config.toml
n_layer = 13
d_model = 128
n_experts = 128
experts_per_token = 4
d_expert = 64
d_shared_expert = 0
activation = "gelu"
moe_layers = [0, 1, 2, 3, 4, 5, 6, 7, 8, 9, 10, 11, 12]
router_score = "softmax"
normalize_top_k = true
routed_scale = 1.0
balance_loss = 0.00737
balance_bias = false
router_z_loss = 0.001
init_std_router = 0.00664
lr_router = 0.00139
n_head = 2
n_kv_head = 2
head_dim = 32
vocab_size = 15393
norm = "layernorm"
norm_place = "pre"
norm_eps = 1e-05
positions = "rope"
rope_base = 500000.0
rope_fraction = 0.25
qk_norm = false
attn_scale = 0.177
tie_embeddings = false
parallel_block = true
init = "normal"
init_std_qkv = 0.0652
init_std_o = 0.0
init_std_up = 0.0652
init_std_down = 0.0
optimizer = "muon_variant"
lr = 0.00721
lr_mult_o = 2.0
beta1 = 0.95
lr_head = 0.0316
grad_clip = 2.0
warmup_steps = 200
schedule = "wsd"
decay_fraction = 1.0
decay_shape = "linear"
final_lr_fraction = 0.0
batch_tokens = 65536
seq_len = 512
doc_mask = false
train_tokens = 469100000
steps = 7158
dataset = "wikipedia_en"
Below are experts of layer 4 (counted from 0) of a mixture-of-experts language model. Rows are named router (the router's row for the expert), up (a neuron's input weights, with its number), down (a neuron's output weights, with its number) and show model dimensions 64-127. Each number is 500 + 40 x the weight over its row's rms, rounded and kept within 0 to 999. Numbers have three digits each.
Before each expert's rows: "mostly gets" lists some tokens that are sent to it at least half of the time; "raises" lists some tokens whose logits its average output raises strongly, later layers aside. This comes from a sample of Wikipedia text that the model never trained on.

# expert 24
mostly gets: " It", " El", " Sc", " All", " Bar", " Women"
raises: "ted", "por", "avia", "onym", "ten"
router:477534512471488463470549527519470527458538516534466462523480438475634533451545486524502465682471472518450535553454467536544532546521487474500479471540520480530467463540473520446471606551466460
up0:517479498463487464511524526543555526494446454536481531534507595468470463514496514522513488470489422504433479519566423513546517543581567523557516519539524505505492477486489479490541530553532567
down0:557549487528532438522431525504500436485559491492556460460503488413422471485517526543490520529469562533495465470456496478554530421447454501475468586478416533547542537498507476469490446518468505
up1:557512477493454446519487563420530540496527494511483476491458470558534595490514537539456519511504492436547554454485525534530427472532401534547495460494523471447407493484426605446541453532481460
down1:470532444505551535473501526484550519494531465406510548554448581476508393522545487559470500447529469494535562429469499494485514476488524493478452508480505507546452430512433495522528494475533553
up2:462491455466519521564547495502559511458463488508452591502437505528476518481551481525520478505517548505457495525464474498443518494538450572543375438514600479511501459456467528518523551500409454
down2:545567519466561497521423576540511502536500486536540561438523503514573511515515492585529474465454443554508594487510534530506462453519468454463509483497523487480399538496470430479527449500540508
up3:584443555521575480443503496544604487541566512447455486553497483526523495506527411550477469462461417472473515522489491510484561455413524413548462501556513477476498473467460573546482475524491443
down3:579474560576516491492520488517516477519520450593517477483530568507553518517527470474526425484439437487490498519454492512519450513480537388500563478574472464525408504521584477490466511481521541
up4:504564572512438473490580522500491524525463507446499492520539525559532544511461548499520500513463447443499530575446534488529571518525523466525499514505487553487469490473463525407498482583439476
down4:516439476447543476542479495447519511511513483492448486454543456573474533556500460514534492545485484470511486432463453525455489499471433571509511488527470524538503495551421535471467487516452456
up5:486530503493518533512575572483519474542493543493523460480550491450421474535519467468453502415429453501483463426525464517504566404561504491499506566481539457541474500528492580489523523463491432
down5:446485462553544531438495571442519444497512474412564462420552509498469488486428504477566502419554530500526463504450527509528501508562426517506480422440538567493459531483499523553533492467501536
up6:454484509422507503475556494502477527526413437484470535508450520505496484575470514502492405571470560468542468556420465488505486502563499453508458473510554524502531439516456529395497489523496505
down6:446478562509498496530476441485511478480487520448497500469453438542545480482471521444458566555557540531482525506533524505518513472585455517490466486491503523469531512554507508511522520541518539
up7:520465474437452521475481489486426522490504468557527487527469499491482511484549498537488449542390445470482558500556422471530503446483553419501521469520536553548496479515489542501484478506410494
down7:515529583507554460501437529443458509589565460560466492471441435500503552478421515452554491522431525421533498517501499487518492517584547521553563496576477485404487478497463514536460587475450521
up8:521375579509511459488483430502404555492530513426472510488607452464474505496485532466522524488548447496483469513490518461449475466555485571560485489471486486533484545530538510467460485504524439
down8:451432480454507473539482533524469491497489490532484521400534423496509472491559516466465523501465501496443481470542482494541502542440427508508521465578524523469519443476522443551519474489482479
up9:478497516487395503513503521462466527528472584524411579505555463498482502536538525573499491511477566505447453552524434541520522472450450489438456534519554477527402493525538553523494564489484488
down9:518473527511523535486468488516496454508557402471464510594390494505491515512493504447526495497552488495473493568554513440515474444500541475473496490509600490493505453503516437525500479497535513
up10:496547498420555455466499455489490504461523534472445506504508418490561473471547480474561474439489463527532573574435460473535546525524468491508454456541443452493493488549568465465491460527524533
down10:459526486532428513546438509497493460455500520510488454508563476501517422545520461541483469468469477508394486555522463405534477534533497476423514547560527504462482480493541542493591503472514458
up11:505509546476447466544545532493532535490572504537513550515510490452504480574498568468484497542410508468491537525502526549535471519448500520458521474540534488509517500566476583478526523522509494
down11:432489525463448467495505577594516533506474518492483472521458526504449564505485454482493505533535522516507523549477499532523550509476430537527471471507530482510571485555474434496514574451470470
up12:508533555539499475428476487474512598496455502526464520502522471441477498542477524513476444525534506513496494480503481499504466503542416527495402461529472540581461535482532493406488469587516449
down12:520469477555518489501483496491492458464581482475480466522536526476530547492438512438469521531587448488521475521507514537461469484517469528480504511382456486454575542382492529469500520603517467
up13:479477549497519442581567464510451471553495480498468488482474445502526526464426520454508509572548434473495525473430496571479539490492491435438490502597518466429489444490505536455495444504488513
down13:478477588491470490508515400548463505518486555556479565525476471467505562521456455487566570502514519484546521560429459478501497547471530532499457569487486525462538497516542453494496441578565555

# expert 16
mostly gets: "I", "U", " School", " these", " school", "um"
raises: "ifies", "ieties", "ently", ".e"
router:461535491446473467489504535533465549420531538545464479541470383462399508494517478544496481609533461533465567540466455543553519548539451533504493446538534428520464479522448547472488533535465487
up0:456394491441444474469548512470487545601452528502471554449457443515464500487534404481519518485496436451500443489496557484511507461516525508480493522494545525570474495535482537531525528456519515
down0:439427454530493505464474428490545474566546539503529501545494433550491588515483534466487474540464498402563506527508488487495499490533490458514428580440518532519481488465473522432493498426521537
up1:559529578438513436446496511475501501484492514535464498482467537515449474559485446510581425521494430493502405469500571485598490500427479399513511530493557521540487488465511543476527474494493554
down1:524485453470534422466458532514472466483457448490556521500460500465468522521493433490578458512554472494519428474521528549528505444541504609458465567513464609546520491558488531482531584434480521
up2:454480587505553467437471508535454549453495543516458528502528456527494535532538478519483476424531479499529530542498510520474457531498461504550431552522474457514384542494503469512503537504557481
down2:566493590461544530507467525493519582499537503517486522536554463479551456486482535436434553464461604426519510490476517531476548471517528501469555508430521483532461448497516485442522504495475442
up3:556536452446545543442509500484485551516511475536481451543478498521466505507499471613493428492515559493449526512416520579542491503528502370533453462520496502522508494480512529448567448525428473
down3:551468485600565447495435477547571461564524588509521482438562457515518490432495503462405499507481487458523489504482473503500520541581505473508518493442522494482553523518460467413505520469491517
up4:455559582493527558493501431544461456435460461485465510503565500480477575466564514499529480465451533499521455529491476500572496562539460494539474525502490512505482445486486634485473506534427437
down4:504454505489529501502509434506448436519508477571485421523460528500479364504527491508506490493615490453483483487526515551473477503443477522429558526506489476549567523511484538538447546569514546
up5:476562514549474494486518532526509445522515469476544501486484527479592499537471491502430571495435444564488473454511457493507419551423491517497482495472455562492450503497460522583479505527472454
down5:494516505561532494475564470482482566492479516418474484479611525502603504496549477483517495502482533525617519525517463586489492519506513509473505487547471517463571497527482531454491520482497561
up6:423495524466444504449518507488409575514534456606539511560564473486489440463515491446477541565549496602469494563521536532484508490532475525489539484460507559516545404574511474492521446526522493
down6:481471457462451488530532556524520571527472445461543466506542510588457494483445512493517458484502532632537480495587483535562502479443454555453521487470535494417502505501493497504468524438511536
up7:566506473509448448440579472535438520482425475587517467522527479512506548487554515503519526553486530493481492533417453570482472498482488486541438488556547496465452497462447446396502484514447420
down7:517482446461500470511473508495496473431510485510503550541554488469528488453604483474520510493524459540457522487462419497477536500480410452440505483517506474495520507425509525505502556415551467
up8:483493503507461461431483503557464504438559565451521424490447469494489489532487504456521482482519471560555610584467492486525426534517464534479507526600512554490559473498481504504521452489501436
down8:473483472518488562573482475499566499409495569477554479481524552454492503459483499486519570496534523486479590506432526508525545534545523477555469568512449507481469521483516455551508529465583554
up9:511525464542497403421491513547491553505442542572508499524544492491455470556480506458446457490470471507441495528546512551552496548465473536473519567475468467524474506557584478492493532580504512
down9:538514521530519506546469510494433515552449483549532508385449473533502472538520447483480457495506515504508564518528456391512563561428447489500485538509559532448542491464519488519478529583407486
up10:486519534461576465542509525451570498446536493503572571471523540513523506452498469440549476490520451573577473579512448481483480500539512546554489546504494497507466483546469544549522489560480513
down10:498567503475467474474477510573509504517442444580520511528421459543598477488456532491561516462476552565471419562501522528484529513526525503507513542460467528503504556553443503498452543464469472
up11:601490467525522431409516550499469557517449625453514421443487474453511497575540501471448449540460440488529515549507459512471516515519494482543509492502469515518531499536496520456449478528496467
down11:458485498519486572465482512506451549483509421484483496537533466407513495539438490453491510420464446495423525468491487481521551435485465527565482553510571500521498473514580487559494492584477501
up12:495506518488454482497492502551503454543505497531536480520506525499629578516535488539471456522595485600457448467500502525516497548517444480495503509474543489546439479510513541480589582466483496
down12:541541472506545431475518422517481503481546461447499490514479552516462499506524569529496521483548534512506554461502548483486498533517563428442425452511562482482469510527517477505505469453489496
up13:515463506557512482474564540513538545527490536561476465482505515503541508432475461548482413477512538531502556520416491537602518473528457456418493545567563495558519519513451500502509466500495548
down13:498508560436549458516488435497535499444499503500481451471479506410473428443537535484484424442576570476523513493453473515523523493488531541443520606494516508473458542462502521562501452524574525

# expert 110
mostly gets: "}", " album", " Minister", " Tim", " station", " region"
raises: "ched", "ches", "chers", "elling", "ements", "ured"
router:480527479465468465473518598535448524477529522522473475551474394451484520500532478505478468582622463554457538526464480543548519525533465613515451469524525484543453491531478515456481584547458512
up0:480467482472545456479461448493492496510555510462475431446543549576515545509473538520537512439501513485420497480605438517482479449596503532499441432526425530494515427554417575514493496490433545
down0:483532435502467449456510580486526461426547537526510490477479540574483505480518504561457523528441521524454531450558500472480508521479541488501486474595507578487541555513466544495498455479470478
up1:489522522482523488496403525502563496511561463496508462438482511517599520531548481538537484499476471565482510506511537538454481527450463552526443477473520514504502449418581494501487458515501508
down1:485467557479513547553497555458536544543484522471443423520547495550529516524472478549529487499478554485510514436499499487502497478496508534481473566482487507615430443518456513535611501480487462
up2:552517525429425459451538516541487434530563550497455544397511456432505540485503534471555546550479446469395563519511465532439436491431501498496490569503468467528449556504536546482459491529509470
down2:461489592532427540481563484502464549482437539477491470515505552564532525478501498425472475435441533451454523517542470579445506449528415523479511485560500535509530488519481477447432486518464452
up3:522479434510516475504503525569481501506497526516487481503412529507502449475549505489433447487553446431449489500503506478513506526489522533439488521518567484589453454482492574457492536481490503
down3:524436585492508543440473472487481452492468505499473482502533495564489438484526520531491554438533529531480608499439527498512538470517505424526503488555493525509488611471501499514520411474586513
up4:538488413507488504542530468495514518518428493541492520491459465501463517516488457515527503513507447545531459578570522457523518511523499504474450389478544568471424477514510533545445461521532515
down4:471529544465581542406513557543534541568479484449470524520553517564476488386501469503486534518534487462459419551516430493498473504514512546419468464514508458460550485439544551493468471477536486
up5:532510516420483518479613527555499491490516466539551461480481494443606557505541458457499559528468540539476489469497554510466552526518450451458541539502491480526485477501454456510554473527467493
down5:540521436422492482445472490539485470510455523607417455531509524397503543488524517490497482467510584467468409451553573494425531469580542489465450502495495496540486491509466447460444502509530520
up6:472494491529424484509507496598501522491512481473474420524497500598487499543520494510560477426488489470456465435459555491517485572546532494522467456433536562557441521538556513456460481455529576
down6:516442467486527516529511497468473434477438473525448514576503485479445471535510451491478474417485455527482542449542460544539560510530463512471520476524481524468568571509463582518498514527490524
up7:470474535452473549522465445466477535535539479470550524466531499494522510536497483499472495460497455589471499559451414541548499506467510411473464513487460549522455562474494453530458511467509442
down7:454508431537498434495491520533484498523509535499481490499502474463548458413486437496497529489532512506460444554413427452502460462551534538445518468412484508504439475481461473557481555483516556
up8:452510439489468510521543448473468436457525543544530523534423511554540474460499478447554520531533502570450590514545535508551516540498531568485481512520431487525501511519381469519513507513508541
down8:569520519549497401437430534488466495459465554525484506490463533537418472523463537471485489515598487497504554475531477481522563577421540494566446521405504472434479553448524485438484526468479536
up9:402471485562532430444602452546457581481486494526456476507497573537536466527504568502518490571500509495448498521528473511459472519536499453546497598492507411476483491578475522473436540544518545
down9:449431501562478561479542510452495443467461567516457536497489475441527487517518505575465542538492553480521457536524473552473567530570517532479481491537465495597440511530525430472566507431538485
up10:571516493447492516438469397553520468514511545599466472544435580516530471471569494485535497554505473566529541532462513471516535530499467409520485424474482428473453463474536472465484557452526452
down10:475517560492474473526520411529559491616445488539517464492496495388564485534498583474501509529478484476516532526520494464507472513545561506522522542505525421468439527533513561541472547468514510
up11:502494506472517408510545508526468465559427603525486438535587402531497546541517484564512478489482495555524507470522574572536537576480447480505500534453461448482457452583499546547546487488482560
down11:530530523495527501462487482547529530568536543500446493527466562552458478428606521526470516476471443523577553488487455524504519491484530490486531508522487520481432422528492485545469492558574496
up12:455510533396472500534536455497551555506497460548526487493481478444525490468531573559552493520509438515523518546486522501514539541498474526524446440499434487503550438563471475495593540511439465
down12:502574508542551466543477459476593554505482436463549485475536438486528528465532512538481503402533491479471558447546486491466472530507478473525453509439483472479514440550426480521576479566523418
up13:464537427526498419530519426473492559489502522528498463508427432529563505478487548489451466527403540598454477525506557532486521518508400479491549545525531506381466513486493488479498545506526460
down13:497451474520484476471503480474405502533538447479489559482466481576406583528455545496501515535488501516509510519515540552580474529526552454522536470547501554486468541465495484571563576429516507